{"n_layer": 12, "d_model": 192, "n_experts": 32, "experts_per_token": 2, "d_expert": 128, "d_shared_expert": 0, "activation": "swiglu", "moe_layers": [0, 1, 2, 3, 4, 5, 6, 7, 8, 9, 10, 11], "router_score": "softmax", "normalize_top_k": false, "routed_scale": 4.0, "balance_loss": 0.00107, "balance_bias": true, "init_std_router": 0.01, "lr_router": 0.00113, "n_head": 3, "n_kv_head": 1, "head_dim": 64, "vocab_size": 2048, "norm": "rmsnorm", "norm_place": "pre", "norm_eps": 1e-05, "positions": "rope", "rope_base": 10000.0, "rope_fraction": 1.0, "qk_norm": true, "attn_scale": 0.125, "tie_embeddings": false, "parallel_block": true, "init": "uniform", "init_std_qkv": 0.0564, "init_std_o": 0.0115, "init_std_up": 0.0564, "init_std_down": 0.0115, "optimizer": "adamw", "lr": 0.00195, "beta1": 0.95, "beta2": 0.98, "weight_decay": 0.072, "lr_head": 0.00633, "grad_clip": 1.0, "warmup_steps": 468, "schedule": "wsd", "decay_fraction": 0.675, "decay_shape": "cos", "final_lr_fraction": 0.0, "batch_tokens": [65536, 131072], "seq_len": 512, "doc_mask": true, "z_loss": 1e-05, "train_tokens": 730700000, "steps": 8040, "dataset": "wikipedia_en"}
Below are experts of layer 5 (counted from 0) of a mixture-of-experts language model. Rows are named router (the router's row for the expert), gate (a neuron's input weights, with its number), up (a neuron's input weights, with its number) and show model dimensions 0-191. Each number is 200 + 30 x the weight over its row's rms, rounded and kept within 0 to 999.
After each expert's rows: a language model's description of what the expert responds to; "comes after" lists some tokens at least twice as common just before its tokens as in all text. This comes from a sample of Wikipedia text that the model never trained on. Tokens count by the router's weight.

# expert 1
router,172,202,222,176,230,182,174,227,186,178,255,210,256,217,250,164,185,185,165,215,147,225,211,236,219,228,178,190,220,172,187,203,185,232,203,216,272,180,206,220,254,204,214,197,228,235,259,211,214,209,173,208,189,221,199,157,214,185,193,223,212,207,188,221,167,229,207,175,273,253,208,198,154,223,186,206,151,202,223,189,193,235,165,163,236,209,148,237,204,222,208,228,182,235,224,237,185,162,184,178,226,165,217,225,233,216,188,264,220,252,208,178,189,163,153,147,170,196,169,258,193,238,170,127,201,211,182,169,217,207,219,177,222,218,159,242,181,225,170,192,251,185,210,205,213,217,221,184,199,160,191,191,222,150,269,196,192,225,178,194,186,214,255,256,188,240,164,253,157,182,194,256,150,204,167,203,131,204,175,182,139,205,210,213,233,188,158,211,214,236,159,192
gate0,233,211,202,179,202,194,215,173,175,248,189,188,211,242,145,166,219,168,236,162,224,221,170,165,174,194,211,247,200,225,188,243,187,211,215,211,148,242,172,162,194,192,205,212,203,187,231,201,217,173,181,211,210,256,234,244,224,235,194,240,225,221,189,139,151,183,122,198,188,202,244,333,202,151,184,189,196,218,208,245,205,202,212,192,120,238,219,165,210,266,189,194,216,185,209,185,191,213,274,152,150,198,162,178,174,218,179,198,223,200,211,187,161,237,177,235,211,175,182,196,195,216,213,187,181,225,181,182,182,179,167,167,237,225,198,191,213,215,208,193,241,265,202,208,214,183,213,185,217,195,198,148,203,214,240,212,150,180,181,217,210,160,161,217,169,229,190,212,169,178,180,216,188,179,178,188,282,243,254,199,222,183,245,187,243,240,160,226,206,206,223,168
up0,181,228,186,234,214,181,188,180,226,203,211,202,242,209,206,192,191,169,228,218,204,174,180,221,214,193,266,192,173,211,215,263,222,225,282,217,149,171,228,186,154,233,211,214,218,185,166,201,180,215,185,227,220,213,187,255,202,214,184,221,212,183,187,186,216,178,168,213,228,205,224,175,217,189,174,181,212,196,269,213,223,207,221,190,140,177,194,214,201,209,190,145,241,252,213,132,152,209,211,199,204,185,126,143,165,232,176,176,200,210,197,201,134,180,209,197,179,192,189,246,237,164,235,214,114,204,174,179,196,119,226,137,188,207,206,228,211,186,199,152,258,189,187,150,266,242,162,207,210,220,189,205,202,190,225,195,176,231,170,182,185,239,159,227,190,216,220,188,189,229,170,188,187,191,174,171,248,176,257,120,162,193,210,222,197,221,259,194,163,208,147,191
It responds to: Pipes, colons, numbers and year ranges inside infobox or table rows of sports careers, such as Years: Team / Apps, Born, Cup.
comes after: "\n", " |", ")", "|", "-", " Championship"

# expert 26
router,197,124,215,228,191,154,152,245,217,207,193,221,181,220,207,131,197,232,179,196,210,235,150,173,180,126,195,212,157,229,210,165,177,202,183,179,225,157,210,165,186,154,177,235,146,192,195,198,210,168,234,189,209,202,198,202,191,175,154,190,219,225,172,200,263,235,167,238,210,172,168,190,277,180,170,224,192,167,230,247,208,176,173,204,213,212,197,212,166,146,195,183,233,221,211,162,182,189,170,231,191,216,217,201,162,176,226,184,225,211,232,182,231,182,172,187,149,225,160,137,197,206,142,210,194,184,213,140,204,212,146,249,216,186,170,229,192,194,166,219,170,155,232,181,206,188,147,190,197,193,189,283,205,256,243,187,159,209,190,182,211,228,230,147,243,228,155,212,211,189,164,159,221,167,238,162,219,208,209,205,165,172,233,222,185,214,227,228,180,188,161,262
gate0,195,186,188,194,183,236,191,237,248,203,174,212,207,200,176,238,126,211,218,189,171,220,222,161,168,204,212,191,249,231,179,145,212,168,188,174,186,193,225,159,210,247,185,186,147,212,188,213,227,273,207,175,173,191,212,196,196,209,198,170,230,206,260,153,186,201,160,183,166,212,219,228,203,153,173,175,201,180,229,176,179,151,223,228,223,156,192,218,189,170,190,214,261,222,209,159,216,175,200,212,191,198,179,188,225,242,163,240,202,209,194,208,215,221,176,214,223,256,211,199,223,240,193,143,202,260,253,206,163,168,161,180,220,216,189,210,213,172,200,217,196,192,196,197,213,280,207,179,231,196,111,258,192,154,265,245,243,155,172,203,159,194,256,224,189,205,226,162,193,181,199,213,97,211,222,192,158,168,231,246,193,181,182,195,205,228,180,196,269,237,193,215
up0,130,164,147,245,183,195,222,259,186,233,208,162,184,257,204,202,152,237,196,197,246,198,205,161,181,137,232,245,192,220,217,168,218,190,218,174,259,157,203,206,179,213,151,193,240,189,179,190,174,181,189,211,197,239,140,231,205,228,199,211,159,191,205,194,193,213,233,239,247,151,235,218,197,153,228,213,211,204,257,200,176,204,172,236,148,197,206,146,233,157,209,213,193,194,233,162,154,160,198,178,193,187,230,200,191,199,228,125,189,223,239,178,175,188,157,214,171,193,182,211,233,187,191,181,234,139,213,174,175,194,242,183,211,213,186,221,138,219,165,194,167,229,228,204,175,197,152,207,200,217,214,203,254,166,181,141,181,161,236,235,177,179,228,178,225,245,221,163,206,136,148,182,138,180,219,183,227,201,139,194,192,233,215,215,180,241,182,224,221,197,221,222
It responds to: Endings completing nouns and adjectives in institutional or political text, such as al in Terminal, Criminal, and y, ity, ation.
comes after: "il", "min", "ur", "or", "in", "tor"

# expert 29
router,162,166,172,231,207,172,234,152,168,155,214,193,258,182,174,191,220,208,162,123,212,199,161,224,237,229,233,206,202,201,124,164,296,201,196,179,198,158,236,201,203,197,195,169,226,218,210,233,199,213,139,131,210,168,209,209,176,202,164,171,159,178,205,202,178,224,147,236,187,223,208,191,205,207,216,208,175,177,199,173,183,186,168,178,228,161,157,165,220,214,195,174,216,153,197,148,194,159,196,179,188,194,165,180,204,203,218,171,202,266,218,143,164,167,153,204,186,213,163,212,166,215,207,215,237,184,171,226,134,169,247,165,161,183,220,198,176,173,188,149,216,202,186,160,182,191,234,187,206,211,168,211,209,144,268,207,197,163,246,199,158,171,184,227,197,229,209,239,248,163,229,258,215,147,218,190,243,187,155,219,185,209,181,222,204,249,204,199,217,175,187,231
gate0,240,147,208,215,218,188,197,138,225,250,166,158,234,197,195,240,172,213,209,219,269,239,116,216,180,154,210,178,238,201,205,173,217,160,198,236,199,167,226,153,194,199,217,222,170,185,202,158,187,173,209,196,195,175,207,144,202,160,151,167,209,209,162,233,227,199,202,150,169,208,189,201,170,203,233,185,167,244,174,216,212,202,211,178,151,229,264,162,132,205,178,212,172,230,249,127,187,207,183,182,216,211,216,200,127,193,163,205,170,207,148,165,214,217,235,181,155,224,163,168,239,212,188,151,207,185,171,271,269,156,218,199,154,225,182,182,170,161,192,191,167,187,201,172,249,210,200,225,244,178,176,187,205,199,198,184,200,187,166,155,173,210,168,163,221,212,232,194,209,251,214,199,249,149,222,170,210,177,198,193,202,200,186,211,166,183,225,187,177,230,246,180
up0,219,202,219,177,214,199,175,149,160,172,130,252,227,154,165,140,234,210,169,171,186,247,204,215,193,173,205,183,164,194,191,200,176,217,156,187,208,205,208,214,183,199,194,217,168,177,263,192,197,162,196,207,183,183,212,186,109,235,182,178,187,209,206,169,226,282,155,244,240,216,182,232,182,183,153,167,172,197,209,216,222,214,230,260,167,222,254,208,231,169,209,244,222,187,228,250,231,221,189,207,174,230,198,169,146,207,215,220,163,235,163,229,235,178,193,222,189,156,213,226,208,189,158,232,161,210,186,206,224,204,184,175,195,198,191,126,121,202,204,206,205,217,239,240,196,200,179,204,235,195,195,239,158,230,276,200,171,230,200,216,264,276,212,182,233,211,192,197,172,162,222,223,214,212,220,180,150,189,214,164,209,203,203,223,191,183,161,196,182,211,176,267
It responds to: Plural s after nouns, mostly in sports stats and tables, such as Strikeouts, Interceptions, experts, plus table pipes and percentages.
comes after: "s", "'", "ment", "es", "ion", "al"

# expert 20
router,225,243,206,211,207,223,208,219,245,228,193,246,196,225,198,232,211,199,195,220,225,199,249,237,205,198,176,235,259,157,245,186,120,141,220,177,193,205,194,230,190,263,196,232,161,213,192,136,195,196,245,229,166,213,224,247,215,192,246,174,216,175,175,172,203,173,213,199,238,189,179,233,203,221,169,236,209,181,190,236,212,219,230,170,192,224,236,216,187,246,195,231,154,248,136,213,242,244,241,201,236,184,248,244,233,236,201,216,219,211,177,244,154,207,271,168,240,184,267,263,217,162,239,162,158,245,174,204,235,231,205,190,170,197,231,193,201,214,213,204,180,230,164,243,223,219,227,165,208,200,240,152,206,260,190,200,197,234,169,186,199,205,151,192,178,192,173,209,158,246,182,175,173,203,202,207,156,208,235,222,220,209,209,171,150,205,183,152,197,216,210,159
gate0,199,183,176,228,206,182,225,226,198,181,263,185,226,148,249,215,186,191,216,131,231,158,176,188,180,235,238,191,224,251,219,143,190,179,198,179,243,266,167,204,221,208,190,213,177,210,171,203,188,217,162,222,168,231,199,144,129,167,220,181,238,188,269,215,230,174,169,159,206,236,218,219,191,219,230,213,247,202,206,220,175,173,184,247,142,224,206,198,196,241,181,209,248,211,192,198,254,152,243,198,159,170,196,197,214,192,122,199,183,202,201,174,195,275,205,217,225,161,199,213,256,168,176,184,224,162,230,164,245,206,202,211,243,218,206,251,155,221,200,233,182,194,177,247,169,226,210,197,166,214,213,204,222,195,230,245,183,157,193,222,195,206,257,206,204,230,214,133,217,146,203,176,193,211,209,210,203,196,214,176,152,173,139,207,277,196,226,203,186,194,233,204
up0,173,209,178,183,131,188,186,212,172,174,191,137,177,203,183,190,184,206,243,204,198,180,177,158,243,203,231,201,189,218,197,254,195,200,248,204,192,160,229,189,174,138,197,163,229,119,230,178,203,211,194,232,182,209,231,253,195,196,194,177,181,220,206,176,184,231,224,183,160,156,229,158,176,195,157,186,217,216,186,229,232,201,247,180,243,196,192,243,163,177,235,214,201,169,196,203,166,230,256,224,238,213,204,213,210,239,188,193,205,176,168,179,234,209,141,220,252,186,211,181,161,188,235,212,209,226,228,147,188,217,204,193,244,195,178,211,201,244,172,251,262,176,229,187,198,254,229,187,201,238,216,178,148,173,161,197,225,217,183,199,176,188,221,162,179,184,202,128,243,235,229,212,151,231,250,208,120,186,208,85,206,218,190,223,196,208,234,188,241,194,228,191
It responds to: Short consonant-vowel pieces right after a word's opening piece, such as er in hierarchy, ra in Sarajevo, ic in microarray.
comes after: " Ma", " O", " ma", " H", " Ho", "ho"

# expert 25
router,183,171,169,147,166,206,158,202,209,145,198,215,199,227,208,213,220,179,179,237,246,179,207,190,178,156,246,243,232,247,211,195,236,223,185,167,200,225,229,218,190,235,231,228,219,222,178,137,171,160,173,194,239,209,235,162,264,191,183,170,260,184,225,237,224,182,231,195,202,184,172,217,217,203,204,208,160,192,172,154,173,220,195,170,185,157,169,196,230,173,229,155,181,177,232,212,155,183,239,206,216,152,170,171,196,227,191,210,171,231,209,180,204,165,221,229,219,218,183,209,185,203,216,159,196,181,183,211,210,135,236,162,189,203,171,259,169,225,165,201,150,170,220,216,235,273,199,185,214,156,205,210,227,196,202,147,239,216,174,183,161,182,254,251,116,236,186,214,182,169,228,181,183,235,233,164,209,250,250,243,250,160,242,209,238,202,181,242,224,237,215,172
gate0,225,209,227,185,147,231,168,179,179,194,261,206,253,201,196,177,151,242,194,211,169,152,172,216,253,198,153,156,201,165,184,197,227,193,221,156,197,224,194,231,198,171,108,195,156,185,128,210,187,163,236,192,260,136,159,194,166,199,234,254,188,207,183,235,199,243,187,181,201,167,214,190,179,145,223,193,170,235,221,173,183,211,207,196,217,217,155,204,165,199,240,204,223,259,205,240,187,186,183,238,181,203,156,204,206,199,223,149,147,183,173,169,196,273,163,176,163,268,159,166,145,247,186,207,239,220,214,246,187,205,214,207,202,190,242,173,215,174,197,166,256,194,209,181,191,205,168,211,253,205,242,246,223,183,215,183,174,219,195,205,207,177,223,183,223,183,221,193,244,168,176,193,215,200,218,176,203,159,218,214,124,213,213,229,194,161,235,203,194,173,217,203
up0,195,192,215,200,173,157,227,220,186,188,157,181,224,249,203,231,225,180,220,207,190,198,225,172,205,233,223,217,132,193,237,239,259,219,127,235,216,171,188,271,254,224,164,182,180,203,214,207,217,174,187,203,170,209,177,207,230,194,178,204,244,168,213,164,192,155,239,181,195,228,174,187,223,214,178,233,195,230,203,274,209,191,192,160,212,185,196,149,122,221,162,238,190,184,173,226,180,284,194,185,243,242,198,225,262,230,180,189,292,221,209,189,204,180,161,204,235,134,250,188,209,180,218,189,185,207,185,196,205,185,204,208,228,192,192,170,209,175,183,189,192,256,164,213,190,171,238,224,193,226,189,189,229,159,162,235,189,200,176,174,203,138,188,202,201,183,148,201,153,207,270,227,228,177,195,184,175,243,161,212,248,210,170,235,226,241,191,193,236,197,164,152
It responds to: The, a, an and his before nouns, often in biography lists after nationality, such as Nigerian musician and the, American a-thlete.
comes after: " of", " in", ",", " for", " by", " and"

# expert 30
router,125,224,230,233,222,200,225,192,225,200,222,203,270,162,189,162,207,175,215,184,224,168,198,222,166,200,224,172,196,225,178,225,278,148,223,162,214,173,208,183,177,162,187,144,204,234,211,197,238,197,184,178,180,200,163,179,209,233,178,189,183,197,202,195,201,246,199,210,207,119,205,207,221,205,159,188,178,248,223,211,200,196,242,188,208,216,231,208,252,194,226,186,188,237,233,180,173,152,178,174,143,148,253,204,170,166,196,177,143,199,193,197,198,269,181,282,181,176,189,218,190,168,131,211,177,192,189,239,190,242,218,161,210,192,241,221,228,170,175,227,188,195,187,223,159,167,181,167,168,214,217,180,155,219,189,191,180,201,180,241,193,239,154,180,155,217,255,198,147,150,263,164,250,215,235,236,197,218,183,188,249,192,165,187,198,181,197,198,178,230,191,263
gate0,297,111,165,174,168,170,209,231,140,196,259,174,216,178,197,176,186,178,226,212,161,171,141,177,216,246,210,179,206,243,214,153,218,218,184,172,231,188,214,163,207,198,151,236,220,235,228,246,176,156,192,202,178,217,192,193,195,171,220,174,182,246,244,247,200,172,164,144,193,185,207,183,148,174,234,159,231,185,212,211,186,267,138,202,169,217,168,192,172,196,237,229,218,152,209,191,176,224,161,160,238,175,222,223,192,210,227,199,206,214,187,204,245,233,186,201,236,235,267,165,238,206,194,203,166,214,226,197,211,182,147,177,196,236,165,192,167,168,175,202,238,221,232,193,197,198,176,257,183,162,182,194,161,167,245,183,216,191,178,224,210,190,269,211,240,157,208,206,201,168,140,176,214,235,168,198,189,179,176,226,187,199,224,217,230,194,197,198,189,175,174,157
up0,271,168,206,209,217,144,175,199,193,175,185,188,176,219,233,129,191,236,179,221,144,187,176,201,184,167,179,221,192,265,200,170,248,224,191,207,201,222,162,163,199,211,202,183,231,248,214,240,144,171,187,228,186,186,177,207,176,211,159,174,201,200,189,229,209,232,200,196,228,248,192,197,244,185,160,212,239,210,229,243,235,204,186,193,187,172,193,191,247,208,197,197,124,237,225,211,170,190,158,184,228,176,201,197,185,170,207,167,185,187,162,196,191,199,191,207,219,229,106,272,214,175,206,208,117,242,203,255,217,178,94,198,225,180,191,174,191,194,209,267,165,203,194,199,168,215,162,210,173,190,207,221,169,132,206,179,219,207,186,195,194,186,276,201,199,189,200,206,241,171,202,180,182,251,138,214,223,226,200,159,189,220,194,200,160,187,183,198,161,204,141,178
It responds to: Closing consonants or suffixes ending a word, like m in calm, s in Nichols, -ology, plus nouns like Company, Museum, College.
comes after: "d", "al", "l", "g", "p", "el"

# expert 10
router,104,221,213,161,208,212,268,153,168,189,199,197,180,181,185,233,199,222,165,163,225,206,163,271,231,188,231,169,211,192,221,213,207,205,197,217,199,163,183,164,195,175,184,177,199,200,218,244,247,230,156,177,252,161,202,162,222,223,199,189,200,198,176,218,145,243,158,182,169,253,233,164,195,181,191,220,220,226,223,168,182,197,198,232,204,169,230,176,238,231,174,204,181,187,204,143,258,187,182,191,181,230,156,174,204,217,202,216,237,221,201,189,173,204,199,191,203,249,123,164,165,212,196,194,255,185,140,254,150,153,217,186,143,159,211,181,243,186,226,189,222,195,213,163,166,154,204,174,213,168,168,175,216,173,207,177,225,201,283,190,228,180,162,206,213,229,239,245,229,191,208,215,196,169,199,219,263,157,189,251,197,229,188,144,205,204,184,184,222,162,183,234
gate0,231,226,204,148,190,155,191,202,198,133,163,205,267,178,244,203,218,253,188,205,136,190,251,190,179,213,201,247,209,188,213,218,207,183,237,191,199,197,197,188,238,192,148,252,195,225,228,158,194,223,195,220,209,152,182,194,214,215,195,167,195,180,208,221,243,189,164,212,156,237,195,172,251,189,181,197,184,212,189,187,159,192,184,225,201,168,207,189,168,219,208,194,180,213,221,139,190,227,244,199,194,219,211,245,180,184,169,165,177,133,211,208,156,208,161,200,151,208,197,164,232,176,168,199,213,188,173,228,168,151,183,173,136,202,183,227,243,155,234,217,239,207,212,143,178,234,207,205,200,209,190,141,154,185,178,221,191,210,199,180,199,236,198,170,186,265,183,213,209,183,175,165,230,256,181,249,216,161,260,164,267,225,143,218,206,188,239,113,237,191,234,150
up0,187,231,174,214,165,213,174,200,126,227,220,192,133,207,231,187,174,237,168,170,204,177,161,145,157,198,183,228,207,207,216,226,169,159,176,214,238,239,191,208,166,189,231,207,237,194,195,239,229,204,170,188,202,204,214,235,152,221,171,166,208,228,183,203,222,271,165,175,192,210,199,221,191,202,189,166,201,223,189,211,182,222,194,201,185,206,200,200,229,188,219,198,158,240,216,219,242,194,192,144,220,167,171,209,173,156,234,205,259,222,191,177,215,222,259,278,178,168,198,200,211,201,211,246,147,196,211,180,221,223,188,224,217,204,253,234,178,207,185,223,161,159,214,250,211,226,198,207,161,218,264,179,229,196,228,208,208,242,219,202,152,275,127,188,211,192,214,179,204,188,255,176,241,181,214,155,175,224,193,211,252,265,237,224,190,237,279,208,166,197,203,282
It responds to: Word-piece continuations inside ordinary words and markup, such as s-ig-ma, pre-s-ea-son, s-ist-er; also words like such, She.
comes after: "s", " S", "S", "z", " Z", "us"

# expert 19
router,244,112,225,239,237,158,213,196,149,199,220,124,159,225,215,155,153,255,223,224,181,188,174,152,230,211,192,210,112,216,214,172,293,226,212,218,222,150,192,237,202,192,174,156,223,206,200,250,203,217,154,192,152,226,187,150,149,205,187,211,188,222,224,249,164,207,181,210,202,192,213,170,207,161,202,213,191,202,176,184,183,192,187,210,177,166,188,172,208,158,161,229,231,208,238,194,195,196,156,201,179,242,193,197,218,217,205,161,202,153,173,159,200,175,175,223,212,216,191,113,217,197,242,202,169,170,210,187,228,179,187,243,246,218,173,224,203,232,194,191,189,211,188,179,209,217,178,239,192,214,194,239,155,149,172,201,195,131,223,219,158,208,237,170,236,215,218,182,219,205,188,191,194,207,181,188,198,207,185,197,235,204,116,221,187,151,234,184,162,153,183,175
gate0,206,225,209,205,166,199,163,155,165,213,187,258,207,188,235,225,177,230,236,240,161,215,192,177,216,222,129,154,150,181,178,241,210,225,181,180,215,144,280,174,191,229,241,230,214,172,150,191,195,196,238,187,214,212,243,163,188,202,200,124,230,234,168,198,170,166,238,180,192,249,240,222,182,177,210,222,235,165,192,252,200,257,191,218,211,193,189,186,185,237,222,161,206,211,186,183,232,199,228,219,207,194,184,198,249,189,194,186,198,181,186,183,203,192,218,192,236,280,212,172,200,205,240,172,205,202,232,238,254,211,174,212,158,102,188,198,202,217,224,191,230,249,240,200,176,235,182,193,161,220,183,189,196,191,206,217,223,227,208,167,206,187,193,102,213,206,154,146,184,217,226,226,215,125,163,202,177,199,260,202,166,235,176,186,200,193,192,186,212,231,219,246
up0,224,197,167,191,181,200,255,245,251,214,236,184,223,188,205,235,237,166,198,239,172,213,217,205,204,139,190,167,221,236,198,203,181,211,192,186,226,187,184,222,203,156,155,218,166,220,265,185,239,186,191,240,240,182,219,218,166,154,211,217,148,195,189,189,225,217,220,195,246,191,190,202,191,196,248,219,228,236,201,219,208,177,189,160,208,257,193,187,155,213,195,213,178,158,242,195,185,185,190,179,212,167,236,241,201,182,214,251,265,278,173,185,239,236,161,193,173,188,201,238,174,194,197,235,212,226,154,189,176,241,256,178,206,281,227,196,173,167,151,233,191,188,198,162,220,159,219,256,204,168,194,230,116,227,178,196,169,208,228,265,231,216,205,277,184,231,206,214,185,217,222,175,228,201,194,208,210,175,148,251,221,205,240,242,156,233,214,240,218,229,213,192
It responds to: Final pieces completing a word after a stem, such as win-d, livest-re-aming, title-d, six-th; also ordinals like first, second, third.
comes after: " st", "st", "est", " St", " first", " the"

# expert 3
router,191,235,234,167,185,223,231,181,195,191,207,206,195,204,188,175,205,192,226,232,170,215,187,208,184,233,169,176,190,241,171,243,174,136,138,194,175,250,237,226,190,205,195,179,199,265,169,185,204,226,165,185,221,186,232,182,140,161,222,227,158,172,223,239,144,223,205,235,212,220,234,189,135,206,251,200,161,166,171,210,205,249,164,168,182,238,215,210,219,280,223,180,191,212,255,211,234,196,163,218,221,190,214,165,188,204,212,198,235,197,206,189,224,155,214,154,174,165,160,226,192,204,226,201,221,236,243,161,208,193,200,216,242,178,221,160,209,215,243,175,279,207,170,209,235,215,200,240,167,189,159,194,196,190,199,212,174,236,178,136,206,150,216,252,207,183,193,168,138,198,235,161,216,179,188,215,171,216,207,150,206,271,173,280,241,148,181,199,187,206,201,163
gate0,244,201,181,201,227,169,115,205,216,249,273,205,208,193,264,154,184,188,194,175,180,177,177,207,179,187,162,179,223,159,191,227,205,236,206,199,203,203,226,158,207,181,159,207,174,200,205,141,213,175,175,234,192,213,194,200,207,219,178,200,202,206,180,131,235,206,174,206,131,224,179,231,190,201,195,188,187,193,217,213,195,185,248,138,243,222,215,242,197,170,201,185,185,165,212,197,200,240,251,227,193,243,199,237,223,202,262,223,251,206,242,207,217,179,192,168,224,195,173,138,238,195,194,246,262,176,144,188,204,168,296,177,212,283,246,203,204,202,185,182,249,177,179,233,128,248,154,216,216,213,197,228,194,185,213,228,236,213,210,150,208,175,210,222,200,258,205,205,221,206,182,263,238,206,213,193,199,196,204,194,168,201,197,214,173,260,168,196,175,235,201,191
up0,195,231,176,208,200,213,112,215,192,227,214,164,194,204,225,145,168,153,167,243,219,219,200,164,212,249,187,154,247,213,206,241,180,223,194,192,233,219,196,214,185,200,184,170,189,228,213,183,206,181,180,216,141,233,202,226,214,246,175,190,201,198,164,169,214,165,193,202,200,215,223,241,148,174,215,174,152,195,154,198,245,182,214,139,200,248,241,209,157,225,189,162,191,202,208,242,184,276,242,227,218,155,162,142,175,218,181,233,214,168,241,232,155,177,235,191,256,189,152,162,201,206,196,232,208,191,158,165,229,204,207,185,226,229,260,166,186,190,209,169,262,189,182,254,176,233,169,217,206,181,187,207,215,228,236,208,236,170,168,136,272,161,177,218,224,243,190,222,178,175,160,216,235,215,179,214,192,188,260,170,179,204,238,244,165,172,204,207,164,192,182,201
It responds to: Prepositions, colons and numbers in location infoboxes and coordinates, e.g. "Location within France", "Country: Italy", plus ±, −, degree signs.
comes after: " ", " (", " Location", "°", ")", " is"

# expert 16
router,172,230,172,163,207,200,208,242,244,225,181,159,170,191,199,254,175,151,186,179,190,191,263,183,181,213,180,194,212,237,200,175,232,231,155,174,194,225,237,181,229,260,195,224,198,158,166,138,239,129,202,214,225,208,197,188,236,193,213,194,183,179,211,187,155,121,221,211,186,198,129,199,238,222,222,190,214,116,131,151,187,186,211,189,200,184,195,176,186,170,235,176,218,189,192,206,187,175,189,215,221,215,198,261,159,223,219,201,176,184,198,220,175,218,154,214,232,177,209,164,193,241,223,188,271,237,168,204,222,169,223,168,246,243,157,204,210,197,195,179,161,235,221,204,195,217,180,252,243,186,233,172,223,211,170,258,227,212,178,197,178,201,180,201,156,226,143,176,231,244,192,251,195,223,158,188,211,221,225,170,211,185,247,270,198,195,146,233,187,237,195,188
gate0,191,190,229,194,193,196,280,154,152,174,209,189,225,235,189,160,231,186,193,249,161,187,199,178,178,203,257,170,219,182,203,213,219,180,220,264,196,233,199,158,223,199,244,129,187,198,220,192,238,197,188,174,229,182,188,198,210,221,230,208,199,222,168,184,206,182,156,192,141,203,195,160,149,192,213,228,160,177,193,139,209,260,191,167,161,228,239,205,206,200,238,213,188,197,201,197,194,219,149,206,175,171,150,215,145,206,231,280,207,197,211,194,204,256,213,185,188,199,210,207,182,158,186,189,205,193,205,177,198,246,201,192,191,193,252,143,181,153,186,199,184,236,167,224,204,182,187,232,220,220,208,200,158,217,233,312,232,250,224,192,222,208,198,208,193,180,229,170,150,176,199,218,219,171,213,188,215,212,187,221,245,231,232,204,201,223,151,124,251,210,217,292
up0,225,225,179,200,240,223,124,214,228,203,208,190,183,183,219,216,218,197,220,204,214,182,177,222,240,180,156,217,193,190,219,202,195,194,179,130,198,175,245,216,193,194,135,259,186,217,238,198,182,204,222,201,173,201,219,212,164,190,163,201,198,191,185,226,195,250,210,232,272,182,205,213,211,211,193,143,228,213,200,289,219,150,225,192,209,209,146,216,160,223,177,196,234,240,211,229,193,206,212,189,258,212,243,188,247,163,186,178,207,223,170,187,221,158,198,157,186,196,178,221,203,253,233,184,212,200,199,202,191,164,203,203,220,169,182,284,210,251,243,202,264,165,242,200,211,234,199,245,279,195,156,202,231,215,196,104,170,192,162,192,187,189,211,194,233,204,171,242,222,196,216,208,202,185,200,206,154,170,217,211,148,202,173,203,199,164,232,246,178,184,189,101
It responds to: Dash bullets at the start of list lines, plus opening parentheses and quotation marks that begin a phrase, as in - Born:, - Starring:.
comes after: "\n", "|", "\"", " such", " known", ")."

# expert 0
router,176,223,232,226,191,208,240,181,164,181,195,209,164,168,215,240,196,261,218,165,229,185,160,234,203,203,218,175,215,191,169,162,222,209,219,219,175,166,178,224,237,187,220,182,211,152,205,256,188,214,199,162,199,221,141,161,134,227,175,173,193,206,216,194,187,206,128,196,139,268,233,175,182,196,189,222,204,239,191,163,225,185,204,251,197,158,227,203,218,153,231,180,226,160,180,147,209,160,181,222,196,216,129,173,205,207,224,146,212,220,184,172,206,232,174,221,146,233,130,135,200,176,202,178,240,211,245,227,163,150,186,206,203,137,231,145,242,185,221,216,176,176,196,171,194,202,164,175,226,208,154,196,220,146,182,233,258,180,257,216,222,178,176,203,214,207,222,195,247,193,199,226,190,184,222,204,232,197,202,216,189,226,147,178,166,147,224,171,221,177,185,249
gate0,226,195,192,249,209,124,183,253,226,161,196,182,156,244,249,199,241,214,216,256,183,229,171,173,207,209,176,207,187,229,239,211,192,223,212,217,214,179,229,210,206,203,187,174,183,177,232,249,208,183,171,88,154,208,202,188,265,220,206,209,213,185,223,163,178,214,179,222,207,206,156,195,228,196,205,265,240,201,225,251,237,172,239,190,216,194,202,206,215,183,216,218,186,252,157,185,228,220,222,168,243,255,185,251,206,243,148,215,214,221,156,193,201,159,233,219,183,196,211,179,230,163,229,221,160,208,241,222,227,186,190,252,210,236,211,186,165,203,204,223,145,227,150,212,226,231,167,185,181,230,199,223,202,191,236,166,178,231,149,226,201,166,163,251,175,161,208,214,185,167,125,192,176,167,187,148,193,261,172,192,206,191,156,209,163,220,197,175,178,177,185,166
up0,157,180,187,227,180,253,188,188,139,152,227,171,176,240,172,234,114,200,187,179,200,182,186,212,185,207,192,187,203,228,149,157,259,156,172,214,199,173,204,222,216,165,234,268,214,240,225,235,226,253,210,199,216,210,178,213,236,182,245,213,169,199,259,160,186,241,200,205,221,174,196,202,230,195,198,229,194,226,242,230,180,198,214,248,154,194,199,204,219,161,257,193,226,189,191,204,195,171,170,185,238,165,198,183,168,164,211,227,191,201,185,184,173,141,142,241,204,238,222,238,231,226,125,194,206,186,209,234,130,184,214,220,194,178,179,215,213,172,173,203,247,201,180,195,194,175,182,215,206,107,222,221,223,223,213,205,189,192,224,211,154,261,197,234,154,166,176,231,211,204,199,190,249,177,134,185,151,198,204,259,160,202,206,248,241,218,176,219,195,188,164,188
It responds to: Word-final suffixes forming adjectives or participles, such as -ical, -able, -ible, -ed, plus common modifiers like other, same, own, different.
comes after: "s", "th", "ff", "f", "er", "ef"